Below are experts of layer 3 (counted from 0) of a mixture-of-experts language model. Rows are named router (the router's row for the expert) and show model dimensions 224-279. Each number is 128 + 24 x the weight over its row's rms, rounded and kept within 0 to 255. Numbers have three digits each.
Before each expert's rows: "gets" lists some tokens that make up at least twice as much of what it gets as of all text. This comes from a sample of Wikipedia text that the model never trained on. Tokens count by the router's weight.

# expert 34
gets: "9", "8", "7", "6", "e", "n"
router:150154129126158125161102112133143079106138129157135142130092086104131124148132122152094098103108120100120103143141121126103147096110131139124103120116123097101104144119

# expert 46
gets: "-", "|", "–", "on", " first", " re"
router:133124139127118115120141160108123135143130112157104105136135101118167133125100208124140097068135105080165120151128122149141162143129111129106157146124117101172147076126

# expert 8
gets: "er", "en", "ers", "ad", "sh", "mi"
router:104145140135173114127123178135125126159125121100137102071160122121126132126103112106145085170134126138128130134131120135111141126175111128097093152166141144105117105149

# expert 39
gets: " New", "ant", "ine", " new", " American", "se"
router:093130151082158117116116150113101162116079105130145169148131129156136124099115145099148142134121145139114179130178131141110123152121181120115146108124167097103100163115

# expert 47
gets: " La", " Co", " De", " Ha", " Ro", " de"
router:118121146106156105099154155158137141132132133136093115093162142128136117067071139135119139122129135170117119099086105146119110172102146110117154089157085130094108175129

# expert 26
gets: "\n", " \"", " It", " =", "em", " be"
router:142154133138123132144115155128105146132145113155130159169104116123096124135128086145131112128147133179112115171105112152120110147112123123130112065140108133094143117124

# expert 3
gets: "S", "The", "M", "In", "B", " In"
router:116115131102134148141121133138123118155129159135169120151140117112143104124151132093151153124155115098126134099158106140140120098108148149131165119148123099114147142132

# expert 30
gets: " B", " F", " G", " K", " H", "lo"
router:121139141117093123141154174119090147130157130100150118172131100114137106109136105127147159118114121118146177103114159141110118162194118169121181141156098118104110135146

# expert 31
gets: "d", "r", "man", "de", " time", "f"
router:149125127133107157138165157105153119128097167095112200113126135138104091116129183174127118129115081107120128110147130114112161115134139111164124192142115161155119129157

# expert 23
gets: "A", "R", "ive", "ron", "si", "au"
router:139125163093111137079158102102113121119168108130121103119109113145117167116127104120097095107087112139102116121157150102080150130086131117136129106195102146128095117140

# expert 10
gets: "0", "5", "4", "6", "1", "7"
router:084112158151140118136116114109143107148146147135048189133129082091123149107132096123129126149140131133141144168117135105094116133153158115112114145088140097119162129122

# expert 1
gets: " an", "j", " public", " early", " Har", " general"
router:153132114104117138126110160133151095147135149087113102123140125116170138137105173106099143170133167119141150084097104129126139113106105122076134117128143169103107079072

# expert 27
gets: ":", "al", " County", "dy", " family", " City"
router:105117106175145109117092114146149122166132171151118117156106139081119141102106157107157150150149130115119096059147107121134140171126139156109120130105125135140156120163

# expert 41
gets: "ent", "un", "ting", "}", "ect", "\\"
router:104150134106081161109135073111097168117125115110121060103160102110104142120121124150117076131137116138131133119137138134129125115160133126128149167124126123111108164097

# expert 24
gets: "ur", "ul", "ster", "ud", "ub", " State"
router:082184100148092133137129102122108161150152131145111147186151147110135178118173124120141128106141143142131109124144139121106066098139127132165106158113149142143135143095

# expert 16
gets: "t", "st", "le", "g", "to", "p"
router:107132120123121114082135154137105101176121129146134143155127127146124141116079120122174092089153075125117164140120124159140178123138120146133131093114154139112142137085

# expert 22
gets: "°", "′", " USA", " $", " US", " John"
router:116105144070132078127107172116127118142137129126134138138096134096151164115139106137059128147137123135145154165144137097126128164127087123116083110100105148174111119130

# expert 6
gets: " as", "o", "ro", "um", "ang", "co"
router:088105069102137089099114111122157130113102110110133114075148093144118164100113128118130153105133176109130149094141128151130116117155109124128109118072164137094160059178

# expert 33
gets: " (", ")", "),", "as", "ate", ");"
router:151139197136093157135180143123138160140124118156150110160142102152133127128127151143190141146146126120117151135140165137150143117144093093115139154132122080093149094100

# expert 15
gets: "2", " win", " won", " run", "cor", " goal"
router:164132093160128112103142155133130169096121129147179175146155121164101094150147180106136194108088121170102153059138099133178130111073171136115172184108089099166105158115

# expert 45
gets: "c", " O", " St", " U", " p", " c"
router:104121100074137093124123124151080179116136174110160158134144121130130142149129123133109141146143159095160133122115111089111118145169186104156123089101085120147131126161

# expert 32
gets: "==", "===", "=", " ==", "====", "---|---|---|---|"
router:096154134150086154133106106107081149127153157097137156156141140115140110099121092127149125106124147110151130146098119141156104178141093090101107165148143121113132149089

# expert 7
gets: " Re", "mo", "es", "im", " Le", "tri"
router:136142112192109159118127098097112126134116134093163100127088147107103153109122057162133115134155106065117113111123106171136128154123151109129145129108162145146098150110

# expert 13
gets: "\"", " World", " States", " United", " Air", " air"
router:151143105136133138083110110126158143159157158122129120152171138147153122146129124165125161116142142105144151116132110084089160127133136125094152202149129142139117142094

# expert 20
gets: "ed", "y", "a", "in", "i", "or"
router:122153098130116116144113102161119156147124097138143148153093157126129122152135162138130147185139139118109118141133168119090085113078079136131127125158124120140122126157

# expert 9
gets: "4", " that", " his", "ri", " it", " one"
router:149135149131100144150151120139161114142127073159166131148125143129172194136128110112130076158131092141106116071097154129167108140116152133092142158140136116110096110110

# expert 5
gets: " and", " was", " by", " with", " were", " He"
router:158120122117147106117129157151123127102098085101135135109104130082122119086091149103150147110172145121134141071098119149096121111163151103118146122131131111107115172134

# expert 43
gets: ".", ",", ";", ").", "\".", ".\""
router:097117131102116135139093151097145162134159095141178168157152105085131122135149133120125131135166114099141128086119103112126084124101167136166127112105130120168177120126

# expert 2
gets: "1", "3", " but", " because", "port", "weight"
router:126057086107127144155090128195106104156137119112091120100137168134107157120136143113088158144133138153152117104099126098141083143170103124109096143109152116110162099096

# expert 17
gets: "der", " than", "x", " /", "]", " per"
router:115136144125153156140122149168124120125144136126088113165123130160143179163128161106130170154157143115102184163158170169105115161123115135143104121071139170115116112122

# expert 44
gets: " also", " not", " would", "min", "qu", " do"
router:180159137191147158112147126114138103112090128121114160106125147125093102146154095152130143130119134142096076172102123151100132142125093142114137127120088155136130118127

# expert 0
gets: "th", " he", " which", " who", "z", " they"
router:129067105158127116180103112149133139098109095118080085147116101179113098120114109122143095126144129170101126118120153106158158135144145132120115155128164167130131117084

# expert 38
gets: " A", " S", " P", " T", "P", "T"
router:131147131145135173132102077129136108079111114149106084084083159157119107098165131123110138092115092149151078143085123107122108109118141114180137147103130131187157113103

# expert 12
gets: "b", " Ka", " Ga", " Pa", "ku", " Green"
router:146134195112129155149134116092125106140143178075104127118104121107110086134121085117118120167107100151139107095138099081108158102131123118125111152136107118098132109100

# expert 14
gets: " of", " in", " a", " is", " on", " at"
router:115155113101148166095120116082152197129173161113130142118136125114134104160088132120137142140091144139152098159151161132173080129120158128087157100148132078116128141097

# expert 11
gets: " con", " Con", " Vi", " Lu", " pro", " Pro"
router:115088135139157154158122111133123127102134139146099108089130152122110128115109174088133099148084110124135110139122133123107166141132095119165102045124111111124132137152

# expert 42
gets: "s", " film", " season", " album", " place", " club"
router:126160134130095132097116106148112102123155119205146111115126094179076123133159165151151142108098128118100103162130131157167152138091145105133144113138142130112157100164

# expert 21
gets: " |", "ing", ";", "ia", "ra", "la"
router:119162115170141119137091123113127109123089160103156167090128125151127133121150126118079106142087120135103141124129115134110108119083156113151127145121082123154118117140

# expert 19
gets: ",", "'", "ly", "ton", " after", "son"
router:104097140134121131163140148133175103126127136130167144108173125167113174137154124130141084142142148110136145090127135133124098102148178088127126144130131128128112161110

# expert 29
gets: "k", "ic", "it", "ol", "ph", "ill"
router:153164094142134107128105122114149139158150131144135144173146093140124119118109123093153121130099130156120133162110118074180146138146164114118198147136145109170148124137

# expert 35
gets: " or", "el", " Mar", "ev", "ow", " Am"
router:116139154164130165172137094129158097131148131132129126089115088090144133132157092126131103122150130115112152163165076112108096084098105132113074157138184076143115123118

# expert 4
gets: " C", " D", " J", " Z", " X", "cu"
router:099116107127114115168168114103112129171115133105111157162155114149085128168173117183086119150176152145168140111130114153143118100133121154111099136129093156109103133103

# expert 36
gets: "/", "N", " I", " W", "C", "D"
router:128141102135121121129104118162169130174158121123091116130134148172087095167115147141107105141150137162160174142095124123126110138171132078142151129110141129147151155129

# expert 40
gets: "re", "age", " National", " name", " March", " Party"
router:148117104132179147147117143128121106114104083149112092161118137137113090092109161134152095092175113139137108101120180114093119125129127180141147071132125130153127096186

# expert 25
gets: " to", " for", " The", " –", "able", " over"
router:137090112107144145136104164119085133118131138165124095116116169129099108128138067097150131153112134162089135127153078162119182135129117111113132176105131166102146131141

# expert 18
gets: " ", " the", "na", "ta", "te", " their"
router:144158137154119160140128162110117153155130126077156087179146147151165138082106139123109122112165106158149118121147147110154103134135121147144125110131133117129123125159